Below are experts of layer 9 (counted from 0) of a mixture-of-experts language model. Rows are named router (the router's row for the expert), up (a neuron's input weights, with its number), down (a neuron's output weights, with its number) and show model dimensions 256-319. Each number is 500 + 40 x the weight over its row's rms, rounded and kept within 0 to 999. Numbers have three digits each.
After each expert's rows: a language model's description of what the expert responds to; "comes after" lists some tokens at least twice as common just before its tokens as in all text. This comes from a sample of Wikipedia text that the model never trained on. Tokens count by the router's weight.

# expert 1
router:480535582480513506483576434505449490471583464514505504492506540497426537524483468502449563499480503485500527523543502473523441565493564453523530528533447512439549542557556507551441543475548456
up0:489441587512505467499561453490470483544487496561494495519526582531477498451492492558474510535520514535542528525466543487525536564496512496546474518546483513475526525502461478578431527515436489
down0:565438459545434537524498487567523507531475515492503470536580555557497513432444554489545426534533502438582539508481441461458542524465414514443474564502543433415488484480519472528501514537550456
up1:565473520477574511488500501502460476503548522558565564571490487522563539505538430523490504473425509505525488484461449503503525477494554376483514532568469533501501518526500475570450518551413509
down1:380458537523575526515550523555500533539437474502399395485475463464401475439502540526498483500550479463483462555485550509463546528506523589528530480528509558516476523448486508451519388531508448
up2:508540556485560504440487445488494490427538518502422506537535484468474476520549485484551540531457427481473482418477497488527511546477487540478510506462518523471492541459541461491494518571487460
down2:565586544482401540498517440512465449445507465551517459461504459567530547572496474487488536478489464517579490505526540551527561524526518462543488446404544516519508479506424423453441494513506571
up3:462577493439498501448507414491474509491479546504499515501441466511461530578484526511539511478484438490494474499485587483580465542511536543415540523493575466473475459503559487498584487480490500
down3:503473479491537461474532497543456523519425484481437435426596554521550442474531504405524542473550479493475504467476456470530508537539448483473487475526383491460497491477488543493523620492462538
up4:503604478532525508442553483494464500488427442436484542493449490504458472441456512555434467549466490467459497487525457561486475472497499438499442480472472475493599480537491447455524519544473507
down4:501501487535503438462429425451500530503527536460473530473462427509490493547497460534491530500503530469515532445544491587417552517518492424533546538523476540507488462489546475472555514503525451
up5:500517516475421381527591508571563522576450502458471435506481392516486541444512508585486529503474490478522504564540475536496582539448419534512530523487483531558549540490499507510565484543468492
down5:533461544468629556536425497549497471506476545504545495516523504489536477456515487540506566541437508539457524501550471514476404496554497424436445597479457538534534538453577548498463495460496467
up6:485517554461512530472502569523549487450420527477536474489598504568467415534502471520498505433491457483543444484544491460456515442449465423494545508536473443491506518512518500461489508543467545
down6:420480537590515530478483496455511465544508549522531480474470518525533498561501479490520543464527479479531524555469480462498513478515570523577528440435507490504432492493499472526411529474548491
up7:438519554534524540463588481520492559513531535485549507480461499509550440418448462444481537472527538467557499500514523552479486503489561482529516483527472532438475489454534482551494520478507533
down7:478405552481460502517395492492553464498490572514532491494564470489506589518578501520480483487495500494499476558476489403442409521491517558526469543496549496452492496492450447454508515478515593
up8:495539504476547536542486435486459599493494468455495507455472456496501474485562470467430478519485563481515417528537465464519499536514452536490493504480493559531471470505561446497586521505522456
down8:456467463524362533472498496452478485473479523526502518441508486489460497485499432515491532532508533468550494551485550512546566493460534481464454465540540485518419441532452408473451500479488512
up9:433554530623491556542478530517562457521546482471503488531503568468471509537591453505402534502506452496468398480574557523415561491470560423507516532492537472548498485534558455458491450546529537
down9:553503476523478567436497459498495536479532436509467479526546455492467488473498478516491454526542544543423534475523459591510462463497502535517510492506482514482506473466451475512497512500539511
up10:438558525518489470528548508507531472470478506549538453549450468560443504528455546553526525484481430448434491526510539522545483459552551492486570568532549556460481481447527555514513493384577490
down10:466527471489510568528476585496478474463505434568508488556520517510523522441498519522519541445565566460513488555503476459448471532543500438547440481461463593383538528545443545442470579533493497
What it handles: Sports results tables. Pipe separators and header words in sports, election and competition tables, such as Team, Candidate, Votes, Goals, and country codes like (ITA).
comes after: "\n", "|", " ", " 1", " Team", " 2"

# expert 13
router:457569564542464546453491459471466520519472549503435467491555500533552534436482516540440486530485487538389493543470515535497497530501498469513496575514518433531491513500544511557449546461445493
up0:502545540447522491509540473401561464490471499564486471445460492492529440463473474489528553498443511501497437491550510474538541502450492506526448547490459495592493521497464484537494476563532504
down0:415449524482550521543492534461560458501515476429408536529457500557517501438545484549526484508453586492463475483554531562463592435447548569497438525561519452472451540551488503435585459556407528
up1:494525503520550464509475459487478563517545558565564502497436513414528466528526467551466411560523531520557502573490528446568522486483427527489494494543467455478477548568569497487484559482480426
down1:513525471485562419523541442489521484492560543477484569529502469469484497530542527462491503456446521515514550496430533562510521549529435583506447505496468541573559510518406510551449512520466511
up2:489530570549472419496517446480465490497466530489570570443463477486562513507521450539460519509440536476528480508516542491558474535541448485531466525587430510543585572461472459477516518520429508
down2:557602511492512472503500521458457567450456514565551503487562483500466447500536421455559502416505475494408425550503533482527454490548508446572567613516541498501486569537536406520491509512546523
up3:476498495536471471478516502571480556507526494445437489485495542532470572533525466528515499495507516497558492504563554478543497519526505515477551484533551455567432485483516491554464477549488531
down3:531454385420503493489471500588450512574543493523500436504447508533438457549495441574531490466468510531459510499566468498532518510468585499462500551505558516429577491523536465401499532446589542
up4:493511441485524488465513508424546493495483526510484552529457490530479513496513434457514543506555515534571517520396574469448418518523593519483607494510542547508457552503508572545473458481495488
down4:513495528419471535496444503475512479554530486513626500496507510434570448422542528510534498460433543514445510498514527530511469538431460429555440592501529459430490441488439505454552528468534576
up5:432522486524425463455519549533538526543470496481541605515472486524444452526527528572572589520497445512534473527509477548437453539539465497447415477473555440460537447509501516474475420466504503
down5:497529538485476571571529456473482476522438494480596457461483429544479566451526465481574456557547425533546539512504472465534479538557574544473489495545468549494493531488546556486499485494466482
up6:509524437530527470500486440525559538477524559453474518513550481432508532446479550483473494509470518479514505493486510487406517524551483455544502554462439507451516509496557462509530543485544487
down6:578472501529531495489518468531475482486552524512434456422496528399543516531450530556484479472448540494478487489484494514529444523511465454495508492478458510534539528523510523460456377501567449
up7:493502509481537498517471577431493462531469441467527473430452552535515464465522543550558422499420523529486474501503503500475467408478576459470464567467472447525531512479575509493546543499488507
down7:499504490512533533526420529464525554532403506540588506539517528525468486536479461416454546511546447469530469493446501477499542441523429549505471480439484473467478508534478533456533551447462497
up8:463485435490500558516464477487522541540444549510499533512520467467546508479518496451447466454544510492520518514526486569492543491527519497535470539522497460495581557482454473526544546481539469
down8:460482506455481468496440536564477483508481602505497524574564498533581481495461476505458453538500591512438514424451582428461456471523496514481527523494479567526483552492521501566535505478533453
up9:507516483567507491518557450491578499596470450483456522461401522511497558512513404487534464451506507490488486502425411536522479476403589465514558499426513503470493497440528448579521437520462470
down9:497431593566458470607460392509436489496513573539469484446486524428489458525469506564477451501520476472497459462510503521506465508424488526472423527520493510566435457504509485414469526524538478
up10:524535469480510459472539484533549409504539374506501451576494523495557458428520508565510485476487537567508580504559481488436501538470488421494527587516488457566480533493458487497498470424480452
down10:517445466455483520515500503510512538511513457499501502447535532479531481512593547533474571450515528458454493424436492492460461457543596520483459495545545485556475452546433566540490504486552535
What it handles: Non-Latin scripts. Byte pieces of Thai, Arabic, Hebrew, Chinese and Cyrillic text, plus "the", coordinates marks, and line-start dashes in infobox lists.
comes after: "\n", " of", "°", " ", "′", "а"

# expert 30
router:463569543553485475398570435555463559524505487516452554479551524505498526460535508548465522489585492520400490511566496519449486543505521398533466477505457482478531540509466528442476498447497457
up0:506457533506432486563517488528521437566499511515576497421495486523474493565487449489488477456524538539534482552529512489446486484525515471519415491446578437501495492530401477483508494538507427
down0:495540532542520524462519489430503484447444495482462431487546469465622513462500532480494550534542513514515496491492471470456515515523500469475528468466452563450494501502559481499457519518491492
up1:568526482483451407499512524481503484538497517477514535486512560466564501424512479471474478484556496512505458440473516485535495499540492520414537505505423565546512518473589569491563456492535481
down1:527464550479526539506467478537502466410559426502449504535527507482472505532554515554463496450496515445533534496473447482513501552362524502527459536450482426459486492523474522486516591476556484
up2:521479557481470525396398517491532501561466504549532490548530516529490544412454438407507493497515512470499495445524513505483510532550455530418474524534450437499507491499506501532577499545485534
down2:446509537513513474472510563511533497492566534516506495469433476559551469510433497404483504513420519490513491546460446510595519500450484487493522485605493584559484492525501470358505570492554479
up3:497540494488530478490487498491514526509544448524486487531584516545534492497552456504450453469490492408619527505592519445411552434488554454470533508523524532458494474511463510467513529500587529
down3:449503423499438438519470572527527555563555521458439497543402485447536516602541462505576559415508499480495435463408532526519456462569571609497521513501492513468554500519542517475523516538454543
up4:452545490523534522549482503544546441514568488507531546543457471463507481467484514575541497507485522506467493510531531494394475526427500518531566542513461448520569523498446509460552540511488517
down4:547520504516541476444438431421524506526420572558533504446488547575491480494461581472558461495567445497492508541548453455577495443525495474510462488471498460448526473459550468547485484466463497
up5:488581502524531500453439533521467548536512530567474496452505540476507453517496477483523530494568450494486546506452555543433536483521521537496485557554466593481494523470567452490509549496469565
down5:472476560494485488520479477455478569516501457497504507469550461539559531482511383489485451485518472568480458396450535526550518511450473579545501519465475535501496528579404502555462480488484395
up6:434508515520430469527524514474495476525483519569474510533461497533462474509508549431593502489558502531450453452542544550509456503497488480504577536432521601486469415504444475500514487521513475
down6:553523515511569505517593432520442521508491491478516450511454491509471549545465415478595529488554519432458480555445453474541543592489494479568425541457569441526489451456561415464454541453495491
up7:483468485518427481491545491459483504556465496457485514559488584477482516493544548487519478532549465526468488532501464474449512549512471547493493516482491518506504539503502524473541570501466558
down7:514566515476569508477485530475478478473549548476527497476454467472514448572445525528558501475551528479482497503550489492562510470516487474459584553496487460469475486411486482519469537497460514
up8:549463527498498443514516588579489504451527484495578548536509456546451445546444457489493451542513502506507421507460533534508515491488498483522489560553596455550478519531572450455512494482598572
down8:557462452491427593541538513514536507534472521494460425503569439451473501495444484478477584497525511442530519517454444454497487565540506530504485517490500487524511480491549494522567549528458504
up9:504532486548470432554544511502533543542509516529488491505474481491480496498499543466520561450525593506547480495470556513477588546479502512435465408486405484430474462535478526526475475523466514
down9:516518513445497470503432441452516524391495422451412438484464553489403484517522505487524545465460525484488470492410486481454474499539471491466461486566530508542541488562531457524547531509464467
up10:506484531506488454535544485483470493529512491569444524454538555538582472498501418519538474509525504448447473463528469550554468431554470526473494533537500518532492494457555528505522514476482552
down10:440552541466427487456482500495454516558570480466490489559526498540505452541510514514512505510597434595576458540492521520525543551474531543529496487540480444438491511481491528509466469419470479
What it handles: Table cells and dates. Cell contents and pipes in episode, book or election tables, especially month names and numbers, such as June 17, 2005.
comes after: "\n", "|", "\"", " 1", " 2", " 6"

# expert 17
router:513518524528444552475522497477446487498526544432490492474531518479505554544487493463472513509597491478462562549448524448419584603492582501539415545490521467446501565511534524486467498532518446
up0:507474532525460562473466553381500550499551416497516486506461480488533540537564555484485493417476500476525518499496506540537535544510566438428529481547521520517553588560495525594431536539516476
down0:463494537436463535520520533444538484477462488538438452565479537524498539480499460542455486446493607494550569492495509482533480452445477552406531488545535502527517502512450588558527529506454530
up1:578432557567495455549553459466557494496486469475469527492534492461557507442537452410539530446451535537585519545558448485485572506509491551477576474540527426548544482555572438495494488509543563
down1:507498558549496539552519478496510476491470433485474499465568481480493511482429445533483498537516503489466466528514469443554469516516344557562445552504463527604507476575561559575557527517492542
up2:502548499596431476504458480481470529448523444489455489502471489468542520496431511491506496523473519483475495466487505531543546467474486455502534421540471536493521571476578480547536471564612424
down2:486474455461441504490501557514508450603524478559427559537499519546452506425502621555485496498460527524439584457473451471435479473488490463502498484453481457443455456425496455518531470544477529
up3:509544472584456484550512466484492610517527480435476515508458515443484540472489466437504532520488497553536567525435479486478482503448486474517547470476420505476488452530470489560599443537513495
down3:544546564480604468459500378482523491564502490543492501510494476461501448524477527487510469576551474509483543451591518452509486577524498565491493431547507415445453435488504484507401502444516532
up4:486482532488462476574432528480529474528440504481492468483499480487507533487537495520512463505508450609437427591465538547461513491556527497509503485539453511443513462518477489483441530452477454
down4:430480463493518495519451534491473445474499542496472524505536489537495481548529482516422466589474479533450424434572444465510516540608522530484497484468495454492508498516479520486467536523463442
up5:531498553580506468510486551507534506554492485480474535535510445548487500469524516526502494512564507432529473485408541528549600461505506450493512469529478549485491473477438542574542467493476499
down5:493512535449468523461537501515509514501465551541466407554512536527445492528513497507544524464517453440437461510515474490537517490436506519549465553474477490468435493474412532573481544489517527
up6:480425547514411474493511389437510474486439479498437505541491508528524532550556494518482491516460485567442489466481527459509552546503492520454446471529559390532464530483512497492452443506497511
down6:558456605514514517562541615554441485430472437503496493495501497522537485492464609505483502515481499521584527508515528500538522558500473523533572580491526544488513541532460477470478490493511488
up7:467509542608383514512470523466503539519563463528460465470578547533588516527471565478522523483471542522446481478432479518527499548482501477515520490473541544496467546499405586535478519472554515
down7:499573521510543451451411583459432543558488449400523488555509560510516494492549486518580513446482483410471468491570431473471487467553499473465472469540475455433501472477579485447488454505442447
up8:464465476512424480509473523516472530582457490458500494561539477533483540508419465584516526474498464461572503467519474453488494477534581485546493511555416539535513509558514492477472507482492514
down8:456441454474499516574528543583520509508498466534490484498492578495493518413512511585555396539490448528535479526505487471527506483468485551487541528523529472480498460504593509486485538458491537
up9:503489495539561525551542472561427495537475535578430500508543432468488518469470545505501468501546502427470501497437520543445396477514442561577481435442509416450452544526492442532503499482442525
down9:519469466588500491467472473470502505562528521545487532621401563532508530474445471482517500471499536506502523465535466534501462491436450471520480538498451461508486556524546528491466523492529512
up10:493455524404527446504471465465507533548498495545462540552563534482530485517486492481563494462536532462558528494479534537540563537449494457556484521521500512502486543451540468464485524462478470
down10:454537468485481534516481461486579516465507479483466469509532440513426486462524498519504537517498472488458511488562484475467444471474529466548528477512559418538564493486455487505498601462564496
What it handles: Coordinates and fillers. Digits and hemisphere letters in geographic coordinates, list dashes, blank table cells, and short mid-word fragments like vice, es, ef.
comes after: "\n", "°N", " F", " m", " MPC", " /"

# expert 22
router:415505499519479514470503472609443433538528464534505559450588494433411537464548556521490432551547484509479511593517475501419496549460563470552444479471541405495504554533530554513488531443473459
up0:487502413504459500551480456494531515490530496540492501454510495470541504562457480446542515545553455453477534546507604555506527401550508468494493531504546433533523543475480530505559448516471538
down0:421492503499490566546535544463425618520448532470451460505510508485467499481495512500471560450514534504495507491465518491527534490470444472490455425464484526453521480543527523476539489425510494
up1:573549483484501499404511446439468542560452529586554549555534546465459400577519534505509438431476530450575510529464595485434546489460561501492569438439511470487553516546537558455550459521482502
down1:483519517541499588468534484533563533428528430580530484457435460536577521506498400457528530554464497419462472459487463512498525456545506463500510495502544545536525512545470494518457531576527460
up2:517494458413447528464482440474512475590508535535487520472536524475513514493505573461436551471566470480468485498491420495424502500428487485536486535518533468490449473540472538486552510458485543
down2:544397530530532510516504498597469495479526481450500504465404440582494528525460488578473505453453513532496448474454478538636465526540520439554475537495500498422498457456546430431440453522480442
up3:542429467525519428544525551487578446467521561557452486459468498559455477493515484469503447575460453535538472576524495501554456476495482488445485486442448514496546472534525539495444400473414481
down3:510474553571476511483490483478416459567446458485530481534529400518506525568489498475428482416528501435478581457483517425524463528533440476508498534468538444487538538473492485505489485524515416
up4:464573439553459462441504482502489509477512454509530473535512498526543556465460534450576465463580526487535505577488542565506496564502573487434491488435491561517470451446465498470464549491484443
down4:542529499512496588558458579466466470468439471455496494491491479445531422460500439446375450512456453466514548513451528466514562546517464473523424581492436438455465524521491475473489468491548506
up5:501566531459483512505498460510490493503492481514524536437461471540532539514484472430525500507474487476542525420455511574495487482529470489467498520519515514469448496459473534460504508525523581
down5:498499550497472516577476577495575491458539441465492506519531509524459419550468478531490540463490437555509458490533486548490541437497512513500461544482469440498458447459499530523471458516552534
up6:521449517554445456527480500535464479552506423515500502450457513513471504525484600468505506492524481495509483482515511476474499561541468462451502468494509524561437517500442487503443501395585460
down6:512485443539535539508516506502579466536444575454552498481576499485507401506503486462496483520548489482473506524446517478501481543420518522550501479508476518474519479539469519582535442476574511
up7:445508503493550473538500480515529488503532526482498518477533501498490485476486514492534536527550487502482537477512494508559492442494423589460495478448453370429535447393459559545528563492520475
down7:506485473456435537468467467410581533517449538503431548531516519532495518438431506537461508494515472489505436418458511480481457504480431458566516549454555508422555505438505515514435484541421526
up8:503535433521484497508526536525500463503516574491489413435511418458597485516533491503453509458442462556567542376540516492501518478543416485500525536527433472530456532492590463529538463529518540
down8:541535469477538442552447476479487536526487427449526529511479522505461524504515448430534503499506524483493514545497489532488433466513574503455527508490506474464488502560524478467499569519546411
up9:532508552501549479506458554516522500438425536481473484498449491539433506449486481513515496467482475466557489447525492481469507516460451378415543507451490539532528484454516479482492436486500499
down9:481434509495480516474505477448534552498515411550507503431436513439424500500516550537570491516530529510515493461500428547605500544446535488544476450467556479458461536490511503441502476474456466
up10:523448456545557438525510489478508468451380472501512542498506438452576448496509466536610493475551448517444545479482533488518472469485606552557510521514586508494436489524557555554522542518504503
down10:486516463450498542532588522470434421496467544515584476477491558510535554513445467460537533494513487493390514525522449495536478552505498551485545501477532443574564518471596511508507478554516527
What it handles: Music and film articles. Articles and function words in album, song and film articles, discographies and credit lists, such as a, the, album, Released:.
comes after: "\n", " as", " is", " ", " released", "\""

# expert 35
router:522515513518489526496580490542480544475491518538479490464505450492500582485575473418514560456474500552507571520549536447472555527439480466530471521500476491461501540568531564535456458480474429
up0:510551595519463458455495500429463509501504523485454477565432526533467441479448524460519505507509453541515476567477404512469500459442546525535481484485461437457439620511490446630503492548498522
down0:506421536496509436486497512506491415447455562490487526509505557545480530488542519513556573506517528476499481492556521526460571486494494533441517484502496547581466417515524516487544488496531527
up1:474475567508529425451441527429462486483495524497500478492504536471444481525493537506507538524501486507561498572512534588492519515456507515493507488549467454488519544551576489514500555534456455
down1:516419499488495511464492518560533483478543575537501493485435496516521500503522527492399474543598550499498515470496450503434485534525480553547487488514548529524483466570459502470495513436526580
up2:493588421503505507457524424560433535507558450495542477482534416491485532497525502444541477520487553516438470523520527517450528515542488463510526434528552521487400514561472529476535459570521480
down2:464541549460549520463485490570512523523408459480470528530590515469515508509590495503474490525457485525501526540533499501486520576491467495494461499434504550504531507491498486459453510519483494
up3:464446511531531507571525556540516562447455507543449426519473579483504557523532505466507478516397460532587544454450606482558502494491496477476532517428538513485477549480516558532503486525450498
down3:537456494444499396479452516514459511528510508524520590436511473463493515599502536514410472482472574499456455539538507506532451503546514512494509490416553469507503478506459541528490517527593461
up4:474501382509568461559498509496430549428481567505430501503521513561516422473539534460503514498517550513503525547494559468478497546565481568545396571458446508410540582518421472441437543541457476
down4:529509466513454505428473515435529445508511499545510458480510583513501538558401442499522468553525487493508457466520476560536481483467439430524536558513519497489470510454487529523500467508546523
up5:533493422560519525500540530497472556539473473488508493489466533489454533532518469509480413527465454532490501445531600502462478486460475539456536449512448567519525501421568488525505519464484504
down5:461442415440459519475584484525542512432514472524565552528485459495520536547444476551450476499430497492479572530456467485445443457529492468517440500471466560490494457413541494486486506490482533
up6:542498528486548429497467514518531509514472563520463466548458417507435486509550534438493495508522488484519576433507534520494456513606488532420433456485467477464503552495583550449475495546565521
down6:461582536480468523543522533557536522545574414477506552397424528506408493528494551558567526531525448536444453587457488577473468552470464548534477511529474437550522559554531464468575476524466556
up7:477522514496489548466509481509494501505496455552529480524531519502493522554369494478458547456528455571555499451495521485519418469469519428501471513479516540560504520531511464478518538452512484
down7:524495514475468444513522496469458492513474489518475508515494479615551493554460494540508456459560526473554461523472501535393475446503548530501456480581512479481546480470477499468496513497431612
up8:520557506549557547509556532499494511510529494497483466500525467408466483445525526578481488485574482519511528429434485544553542455530447458514472495531486456520542503549463467492539423554475493
down8:447500533544548567464477430507517505519550508483560534511467533541533491540539537485461562519461451471543505492514503540505512553406548581444456506534522512512563508474493485500457508480535495
up9:538508595537503477430520523525463455486448489476517467453507495534513507509468557496509455471515513534512444610487492508507543452439529473537482446473511489570518489513462573517515555508499556
down9:566434486512480504464584496548513495455537460475501541490508499474521457530548524535496514502579536531486461538528526561441533487464497492550453548474505503520519557468523457500530569542491467
up10:504515488577537447526479406464506486485533608517474512471489507481577498519510514478466544582527536471542534526448473553508481484549510443526385503482504456527524425569489473552536516438472571
down10:511458470515537502477438510556518490498433533477449602510475492541482476534552517505489464489524413499486497491470520594575486477526464467453516460445440473482486563501512532468494493539544482
What it handles: Numbers in statistics tables. Digits, decimals, degree and minute signs and percents in census, election, coordinates and race results, e.g. 47.5%, 94.84, −2.
comes after: " |", " /", ".5", ".7", " 1,", ".1"

# expert 19
router:456489526606438501540518478496451423549518519505471505516516503508489513457451489463464445469546506537477497504561419517474448546483620512485467458521527521457514529512474556507497491407425490
up0:537503441454509428555492519527476578555422586536515549525546492528440517504471559505550469538528562539457514455478519431496472550443537497490497456498537492468503536543539475473522460512542493
down0:456460523427480557474517518466470447451527455537507512526467456526549472451448511480489549571564575493467480482423540455440410496447545530516502532505539464562516459442493497523510470550556586
up1:465529459441449497482513494445508478475509466512443552524600533585541533432473539521468564469522570506562492519457481517530422574479514491440488536478469437535568468587520556459535476486421448
down1:462592471546512482514538523533522512484510495514493436488505450517461478502509483491463372480429547463497504400464486479475525563526460506566452451445512448510459452569502498443430483461471459
up2:498465509490465535489498519515549510460522493467524502461459573439444411471380471443476484539558432567503536495482523530505556476440465523515500403425516466495493530538525574411414439574516497
down2:431429492503470520521536558535451525452509497476476550425521514468532517476493466512470499530477524513591453461504475508510506470463459533482560461516484408458487511450552524523371543526541514
up3:490524468534473514471417427464542511460521472472513498461516475579486473477534441483562444486500506423512513461485571495520565467508467533529441498498505400507516567469507488431466556491585484
down3:546507467500518423476572452457520484436479567438502538583521435492571508513560438457565443453511476521525522499465532554461482454427465569384536541473579513507523484471417546428475542454566537
up4:509570507583464416407490452461540576504395530452482454452455493474499447510560489545518519484514552478542540480509491458431481456489490489503437461553500414502587513446488531454470543555512507
down4:488547529507474443495575491473437543470546406532478476459521574470477549537500547518490507511516532458533519494505506462500552427490489484482526436477585571541529478495509456528548511566520476
up5:505576442478530569546545465460419476471485529518520423445503503534454478531453440437473456482474470494511497485472469469490498510520533502550451493515472495540508504581515561481494499524533531
down5:480404458517494527488506440505470551577490517504534456413512563579418549470455444536541494503501485521505498485549498541535472568585509490450520548479458548540560474432553487502503529417497540
up6:471479548433536520463554507499431441514496531509554591487404456488532478569466507484423405517491402457434515430489493551480499492615474479484465482396485560441561489461548559535507562448465506
down6:531539510422416554534416490447517526555451462521496581457513509501523500535498469513535546537425507468567527473446575464485517442467591514470496526583509489473526528513489481536453542535480467
up7:519479578522516494547496493516506523513497499506535511511464534501482536500406549423539560504422451528548401517528457456543487444452453469564438513518508500493469472407508508551475466496395522
down7:442484435498455482485539499581597476498479536471488507417494550597561496508536597541534535533526481553454466502488488526497490543569482537479557460533510463496503522449498472537528479466510467
up8:490560499505414480536540530482449486453552527531499501449458468568490489478509531537448478497482586529504578526526496495512500566543521483547519575467479531505525457458568524475470535470465437
down8:545570446515423534451531499424486516540517521506520496512570499502487500420551483491624540516446433471472559497525495513456466558482541502525461478471558578446554519568522453473523491550565476
up9:429484485513510446555492489439508533541522508496511542511471545497442492503544459432487570486493501421529478541528448517482513456494440433499473512546508468533524460515523450483491468424502583
down9:503509537608475528485446459457537541496477471494511506536510484486524609411556508483516583469480486507486520484521528464543429540535556449559533510584501531525450444399475485531457516423464483
up10:591538506438476533491450459489504503511493534514449544500462399490486474550503533449478534466506450527552458553545475495453460459498503502515505546469457503487539505476469507536561547448493472
down10:500494498409500459489471561469461438542574475502503451534484523511510466527507516532521522507512477468489496587419423503585499530467568400485414487469477470462446457563456494490469464564511521
What it handles: Scores and small digits. Single digits, letters and dash-digit pieces in sports scores, records and table rows, e.g. 3–0, –4th, 1-3, 720p.
comes after: " |", "|", "_{", " $", " No.", " 5"

# expert 2
router:461514477550489562478537466560405478514513566559481552486476519511443532484487562504445534531566476536420513569550476484480520511416470471559410520512535391525498504553462527507465501397453434
up0:510526499501513510485523456502414494558499507486502470525515435478522434441554525486483534506476445497490507519482505523438473471438432466517511396531493565570612527460508527480472554470508539
down0:502527517493483492422550480538489499461469511445507501506560441469496509572544531524544504501522541425497489525495436545499438522536551474510543512530481501499537454502473482491456525613534515
up1:437464514459503528497482556543522455483469453580536499553492425495403535510484534485438518457474506423588497505425477535510483513544478528455491504474489474528508473501471468495475554506432462
down1:494426471509478529540536474502494513452453511474497497466554403463536460466527500454561568471471481427554555544479517482508442442494465584519505458472512477484543533512533528506533522513525506
up2:497514521520501452506517503486483487527482500519503548517488475509475562450503579533460535565499475492492458491517559500525471466502457493488520449523469396470440474389502485533508477428494520
down2:489428544426516536478500486505466525505416466453487467459496512477449418487489463515557474498496486497496548581499531497530437530592565493484464498493473537428556480508564513514476501548443500
up3:460494550569491539517495480411488449481495483523502486472518529487480550501486491481504517441565451467534469516486478508477488450492585577538541432531530435579529488477538541540517474504548536
down3:530471438527470442419395494489449486476500551518504525385519481513516477443532431460452463527507569518449523505541494561487474518516489432522534473566511495479517498477463433471529492494469453
up4:471482477551397521507505449477507502458513499526449480450565477528424465489456545489577478507477566519534528487506511530501545532459534471503468523542440611547551469468452618540422554587530451
down4:466490509533406541458466568501462485482476526483465435505463516470503508543469478455522535506451592551453564482497535407546520471559585490506515468507552445516485575516529568543467482545540468
up5:532481556563532437446553528563467489499522568502503531531478505499583493431499578500490563484606516498519544411514474449422506533471500524554460501517485535556496592487515514492488508533524534
down5:533498522606450478525505486537502428534477494496517526495484485479480560462502461512455462427530522500495530477479550528496539500581492467452520464532568478513495509516547506491462419445499534
up6:443492505535475524436475435479578437402500519472475572471479490531476459518503587493503548486516498479504547528529457463514533505496492490530464465533457466509483480562479505504454515509557548
down6:522549461475458442470516546523506482462547540579495517616555534431484526528483507504479499555447479539465511517423508547428490468426472527507513576482450519521494566536482470582498488490498539
up7:518530500543504479533492508557472495535561518530544455494458513498469450486514604520478480544481538512490577523501541517505499473538428485499461458473446553507582546501527513475509491458541484
down7:542518509514461510417483513458485475485473479539559480495469480549536460544483494490491546477539487405562542477474501482483494561528523529472521491507568473465504508493469486547435438424472476
up8:484458490493542436536490492537530510597498523504485501469562517537445421515457523540482436550547445494520485507474528512494567524488493454494491494479520460469504528473488546476481556548500543
down8:515491479539525535520494524453486520470493464467452492538477513518458490460516508538559473493484541454467514477525443474494426481502509535510533500521514463422527528580490506507529560480500400
up9:470503456591493476565476518519427531482551538451560557518522554510456554473486492481498504505503486529471489550481530480469535449481468483484574498513528498463474538495514451514476444426544499
down9:461500504520451516462523503443498499468442479440495514542455510561492479483432550531501460519501524516445446524551454526536497530463478457447468442535480513512436506502560481524537495485417485
up10:440523482515491483482489456499527470485531497559508499466532498512457526528485501405465505632518455471511514472525471511432491556549488444459563518462461396505494492538503443501537496484566539
down10:533433512514497489564511491545473514530489512500522560490494535504439524505525581423521494557450505533470514534487513536534528466496516552580460495514471504510475514518535449416539518470476484
What it handles: Possessives and determiners. Determiners and possessives opening a noun phrase, often after a preposition, such as the, his, their, its, God's.
comes after: " of", " in", " to", " for", " on", " with"